config = dict(
    n_experts=12,
    routed_scale=1.5,
    init_std_router=0.014,
    head_dim=64,
    init='normal',
    beta2=0.99,
    decay_fraction=0.883,
    decay_shape='cos',
    steps=5196,
)
Below are experts of layer 2 (counted from 0) of a mixture-of-experts language model. Rows are named up (a neuron's input weights, with its number) and show model dimensions 0-127. Each number is 500 + 50 x the weight over its row's rms, rounded and kept within 0 to 999. Numbers have three digits each.
Before each expert's rows: "comes after" lists some tokens at least twice as common just before its tokens as in all text. This comes from a sample of Wikipedia text that the model never trained on. Tokens count by the router's weight.

# expert 4
comes after: " the", ",", ":", " of", " and", " \""
up4:483419491603521580458538477510450527543490547442540442495554391509563440542531539553491499501425456429532509494525551522570419438480535486510616463478419584491517484518499581459530518559483485555450473495475464540476466507513545391481436570546563514474491475518487501485473422603551492558499496383500437560483523534453516499483495516515529543608584643479528502581603524568567461543421
up5:483539507461405419542468521462483522443430506460425551486566600414505423588564455487471502494542434556522569547574418509543512479574497496580468556607476496607474550447508476575564571496516508534480552429508429484445480502401473509514410390416514479475461430488498617463565584541487517511511450588514555577553448548472461444591503441486514485509565483444562525610471480564496504552476
up6:479509511468496552428537371607477543552485473504497491480512493481566529500440487457464514514490459493457493488576518481494460583534547439513549458472501490538623496463430524504611457503482606566469463611584453448501511484489608415436523525547500542425451496478528537493400420581492457430583494480471411551594508482530506492437461454383521610550494523518540551492585483495475513543400
up7:499562455518539565488463532537416449504487508467552478569520460405462541516496569574473499461546484574486491531515486569510511486529456491493509527517507581412489437428524570413491585493522558479470609439527497437523491494528461475534450487499500466499541503478541619456443573506488621486450498501441554404544546522560628595455565521421466577515540553527482516476434472433407464520441
up8:486467491457481491452554509542531455531510481458555496456432498419579559406535468514417613559515495609524514599595504578570507485482495384508536427429484484553515564589474536579499473511493493527560503479574604528482548475455505471590450463504454490471574468468580582525520508494494539514546539458569611444391522539378618466539465516451427584496561470376491489477519493455503475393521
up9:549545446552513547581414470489509429569499522566470452480478544495440465462503439395528554571540425504508447447484481519543519505484539443431505379577532428530429455556441493464403552522503511391471457544528517563552473540556496507524468526456577614532448442458612566429538587560550429444525502527454442470489467598426534435534490495459489530419526638536475503466614492527450511490586
up10:485486512512537499540505545470520571453550487507445432579446591476504523420490448591417560436548575455501511511471517493447587552343470486399441574510544471549539534505424455576478431586515360531518591559479506542543469513493546582399438589502489560581577521507494525479488516465514505423614548476431506431495508464565421482473468447411488415489499480467485561404546471556639487403514
up11:477455466449551507379574525469551557505561483495590505455510507453539544451450489470420419441516477533573546574550475487556470485470509438481550546498466554534444481479468463476557485574380546516557575491429525586482533394446453547442622453532538512373469476517484470518508482577495513500554542600609421449513372481466549540477477476468463514515580472481502524394595431522487407497455
up12:450487575533522563454534518549493499472474439523503509423486485485467545550532525540444555503484501596476510503545370477505407504520639470516497525532513456481534532542493438620467587595550551571501544436527497465460553497477478552419524468454506530588473506524581461437460544583508455525537558593453474526480556443431478467589507464504495523606464527472570458389393424567633446438546
up13:449462437478511435396455486578429385547419485507564506554578536486438510591571523540517494569395541511416461339519473565520449472525562496446520477593619579499491504475487521484524554487544543557565484526462569536523573479527542474524464535463500473520472520454430401459554465542542471568601530495441504449467525477483394497529519540418467592475479509560535512504413453577366532518503
up14:499547462537415503495641527481524514454581480492592453523557434453551548495495482497446586450445535526481426576560554446529507448479527519444359562569439540453488463565474577506570595521503458547409598512402427520412554422450478510556618519535504472565478479519438493478542548527506555495474493586567504434516478436441578465415542496516503577566435493397603512484478500479519510511457

# expert 10
comes after: ".", "\n", "-", "|", "=", ")"
up17:522573522510509534488475471500444532445528551548449468535469528478570587493508515481514520480532503489536517557530507540485607484478521445381429615501590549504467521472498488572532536503534373552563561503435528619550390488493477562471560531425437539534549570521542522528522491410470573471445507537506444528561579555507443502539540555429500502446531461436451539500341463518469500450552
up18:457516437467510467561586491463504505528415593448493476433423526547474551526486509433549554544492542480478452515512477486534602506497483339509446547527474553444499482480487587417467487489509384490554662506523586483499528395472476500537558511537491537585564490447421481427533485363521547481550551480544521526595627469476535552515539564565398498589353479475481510456446459573559503545417
up19:504486467491397567506490463455540542497492427516494382522532578526537408510493451576503487565500532562508500424530443462561482534578564452502509507552482480518563449535507536511488449513500438518521470525464494390496523432489515505634479452541493538484421480411551445404502483508477542440491437503506509534511546519542493454536479512400547515533563517600518517488548536456508502492414
up20:466492519453459531477470528552490491505441430405597490418619532455495509489521414488520537511396602565437425492431458499508525517523476449447585524502405570462431426494596349528525503491589491512507484357497587415484498444515423567508550449513399511488437584500491582579474463479540491460458568507448477478433422555530489476462523519542569553545473476548506543416552554515469458485416
up21:506525552475518492526506508547454524509525470521558521449502520544521553478416515492572522445486521546462447538450501490566643393463472440388531571439483481456479426407538448446509568513530533466377493480487647588595462501568398560433527533508508495549408477504533518450530473530544511490531643540414486623548598454604579504507485522455559474553509511551521507425441431446541414483482
up22:541489508526500587479447519554467499529440495456439528501553494526468474513450447476441520487571450503420494506578531462576495507560532471516636492496494502466540462391426450518499550536479482494523490487493469502474495469434486522549493556475543448511447530596567541563519521599426429530515505481487518547553519512540566498383531579488543592433468520481553530552486453394470478529433
up23:470515538491474560513564435490438459494521446510525611505516495479496522478490569473492560552419464472508457525580543642553605426432450577528464477519511523379525467459490593515519545505513447508516553462507489489496441439572441541571388476469455540517519471511353558543468513522506482544434502515484536549481481513539478392438461607459546517424593448435426515498518498534512507471490
up24:454439486515530520480454420475530429466517488475495513395488494479496475517562472540419453410538518534443494550506484535532567504471526480512636427404482522512423436439509527546582460450497471508530538521590507539514548492497463482502460521441454549549378560470520543509470470435563545398593512396519504460486539492523517483509462444451478549465415472512585497483482501381477467442528
up25:505531475499402476519475463583467428423495538527538562525561487463567426430461533452449559487564514510503515507457490500528623509466441487383405458522452596475513514599458449577415521473517561504483527454441585348446447528535514532468532495508447525464384458550571467492464458496493473548570539503467522404431489461571530468495541563451553484507538464521591434589475479503511547475495
up26:459550489515476526522495584510489517487457492488520501515478433432542508482519489463523494476486522476455530470525472573528528412464519553480487443550468512441528566552457494476504543523524476537494483497542544421400496538383574550500515506508415401566466555498354513479530535471515487594456522568531452502516498483513500470492521443531535464425579486520528517581514419570415508465575
up27:451460445463564455478524513538487393418513486431473561449494509595475428483505517481483507526629517519501456505446469505520407523395508539418571491576543515566596407423498462583573478469480406610482511517550489535475506561531490499527458545550518497585560584519503507480489495547527523479511469532681508462502513594542527514509451513501536475474485462484577502509589507483527532449439

# expert 2
comes after: " the", "\n", "  ", " of", " a", " in"
up0:392518546641563479485482541550453527568569499506462503556606519498531463412670519464421549453447473497393490518472443501628564390576515491524476491468519571508448515565554481461484566483533500543511536457530536420432493487459517562466487559527453452488464417435571544517414514412502433586531504516345627414538584556518427460531503523483472535478454449547532440539562555389477588497478
up1:453479450527515478450470554445454505531482515456468464488395414473554453499565546524496504526504416521366502496460479509541506463532477516534495512562518500470465571546422498547598480545527558471398476522500484425467539517497471516450470501445557517519439527531479514450432547519436578570473553480466551420531511528375573489473477490514547468551487482419535486472452594468571483463500
up2:545455490470417452484551570488447515543449550495478555431636497516501551539525575522511470452500413522494467495489516612565456491496456522507435447561510522485521578592464520463550434496480466516549553577543494494430537525486404479511597509485501521540627401486472511425477454560463486538552492464532487566496561486527452510537441452465494442508605556412411510484535491491493515443498
up3:479498558540511542468497457513522530445553500442540551509560454440498428467466527536470572510523582559469396500422509562503520495402463542561530504501516522473494569442443487451527576506560549573448492439463468454537555452696532392506506516393557492444579457511466481436570474581521499396629443407590492521481512474441497563494569545533544462536519522492441525528467485408516424468494
up4:516573483459433554459612491573484513469557457546498463472551552561460571441562574516490601514606518483487389530473500458494633507613531498482442484405551432490579476504487501439535535538455431552465502479455413544471519586575435479385511532487462474566467499458502536480557572533516495521396591502428443553419542516495425549480535574559484574530507560488405466490543492514521454529423
up5:517424402603457496509545586490468485458538570486518504545488431474507485428524472587540513534616434494489461565464385491593489480386443489531609467463515530497482485475482461516560442500461500561535533460534534451495476449576543531454463536557500523444465577445474464512509482503425454482505554398575487562510498488487445484466479486411501484481585427428501547524528548552516537492473
up6:455566490397415522466515564592551484501484487501606489457511514511549545468430500494515541478495531569466548534463479544493526528426446454568479542499519478424405439493497443534439512558557406519531572446487527471479505520539512574445606494479532453430564494513460469454445462491501561574504503507658487492500595582565534469569515459483439469481473590578445483454500483490488429481439
up7:507561474470544486420473381487508565369551488500531496543493492460439488426564490524505444470480424537497583514517493507522524562459457461542533465540501585479455467453519446528507417505537485475443491489537499479497439510594484464456557493450496498444476417500511484467477470498497569489582479466625466529537538562481458535482508508519561469523556486590652596578451513472479474455529
up8:482663469465484490604505474421490516403506504498553559487517456522527521537489528597471541504528445440435510499473472558524477504406550486408506504532473573424483620496449508504502528511519477502477481493414466523555507525511502521484502483480504520518522447481471386528518431427489538436485440479517434543534469576564550498567468481411511566557531512474591495538485527534558419433459
up9:365523442457502515518460544619481539610583522429555400538383528390460517535430498531528525484454598590497529475532460490474516494585421531486425539579499534509547554510418531417484457459482504508527580450453483426541508520537562469415513462448568575460509379467523527495475580536437592471423450551529450597488455467520572516454573499533489500528526506634487511471499529505490494479499
up10:519491446552485542367495483568474537443561497494487476506544485533469471593562461523495517471542566526477478556505517474487578488478454459515577450528505547531424536522483510530463382501518581560470491465449512385520427532488549507529520469472517537455502461485577638435450467481433514515444517393484388459376492414438533587480459548548458552504447486537623490489478469505483488521591

# expert 1
comes after: " |", ";", "–", " 0", " 1", "|"
up17:419499517529456499537450569538516586574461535470563465509524584514532499470537532489406462464431452549472477533503467532561441467407479515579490582472561603455404508540452514534516438492601544571486534507437458470513492550431564558482433482502415551475487514524467527439533513480537496489441469532411531502491549454522438549508573502501425481529531602532453465572354474528505448509506
up18:438472415532470505527651484505520507667480500563528506454405401490486562524510563482486468582487465524611487493556445477616451472545549457486520517458507551499503696485547445517626510515513405467513471500478539597593520485501435533466384488469475569507499483455577567510490472565576534395493559520495544547519511520486463470468502486499538509529481473461589578532458416552531541473500
up19:465468435514507517460516469532586454541444438455423469438560538483487508447396594536458591461495468479440457526510546500510569427562476473455445475481519448445519478490606416530542564485531525536487563488500508546460507534486459486513437422477414415523479525503519514464527487463527395470515578492474612458448446528516522489524471544415470522486482407434528505535507423490482548433469
up20:547512428549542496552388439503414436554462427456411506551480452546539442543555418486481578494491500540415462505528490514526459513422517558550538477447557568478506578494419551504464556488500446564551455454451513482512531519477518469438446500518574544522489556420555527488430467592428458538630571435401524549513502527465433526500526502422523455536535565497505507577542499538564537535555
up21:524522553492470480434598460597505542564521487408527391426515514497475571451517473512482522394550512472369446592554597540549457445522553501444528477499544435550516508489524542467581562463487446627464484515430566530522488425541413530474453506498542443526502593455560528448479491518543527543518514417487530488475556519478432548345424508533441501463440609476454554503589466553535493526527
up22:514509540470509492507618502483448382517458555505455466562576530665512438474582538480468581504486566540414387539522519516436457508522593541462485556471496633445480604451468448437485510510469503549419458471590441546479485519570477420551480451592453524521440526465502534505515595567579483506459575474453513512500496541452527572551547475524538608551515512535447477517517511475451509447506
up23:526500507414524423514515369519462543508564473531536422471528445386471535466530444535517511493572415535484508487509420480561566444522467510549495458513554644557583510509526535478497470460506502541449598579535476491425506556563533438500526475415561514481553521519484437487441474525451443612542536487431493441561564450450559396498423514431447563515521498577506521574569502540455529536405
up24:480480570481501520573580426541528450578414424471504478513511591502440531579504525472470468436552421547479460464501541490591471474579480595478501446466551478426600513401462474513460520590555505448579455511463500426474558524571443507453575474503568469491532530499580567420484505436565518533443565499541570452507490439483507516501476512451545438555387625587500524502463416482509493437556
up25:557534517506496467539491476468484430442503487492521414473552447457534493457448539511590497558491482531510482546530512449527583549466477568398553463559498598485592491495463471564454421431481543527450587490459478542521488510541602443438453483560441537445566421518473560466515532558447505546445528496551488456433520435462440465524460533464410443525439551414544497524544352552534413433476
up26:609624491478434546517432502467539494518433485489487593412488487485497494450476546489549507478503468558517591609534447495535423455489427579417519474473541575512480468341432429558479475505529469485514551444476555508522462575490431483531464576525527541545492495461545542422458449517568557483481500463511450519557454506474489532485449475467552526468390538503496518449503451482630542512546
up27:489483507514429521563425497531461458497497448525553554469466505505426508485569519504517456538526496544486420496515607470503522480501556427403412391508542593505501546557432568523599499464416417546626476435538565523490441446526515537457419432454491571506538494477499526476488430440430409503467515480443497483540505517523509445523526530438539412525610448480542487457495396504519446496424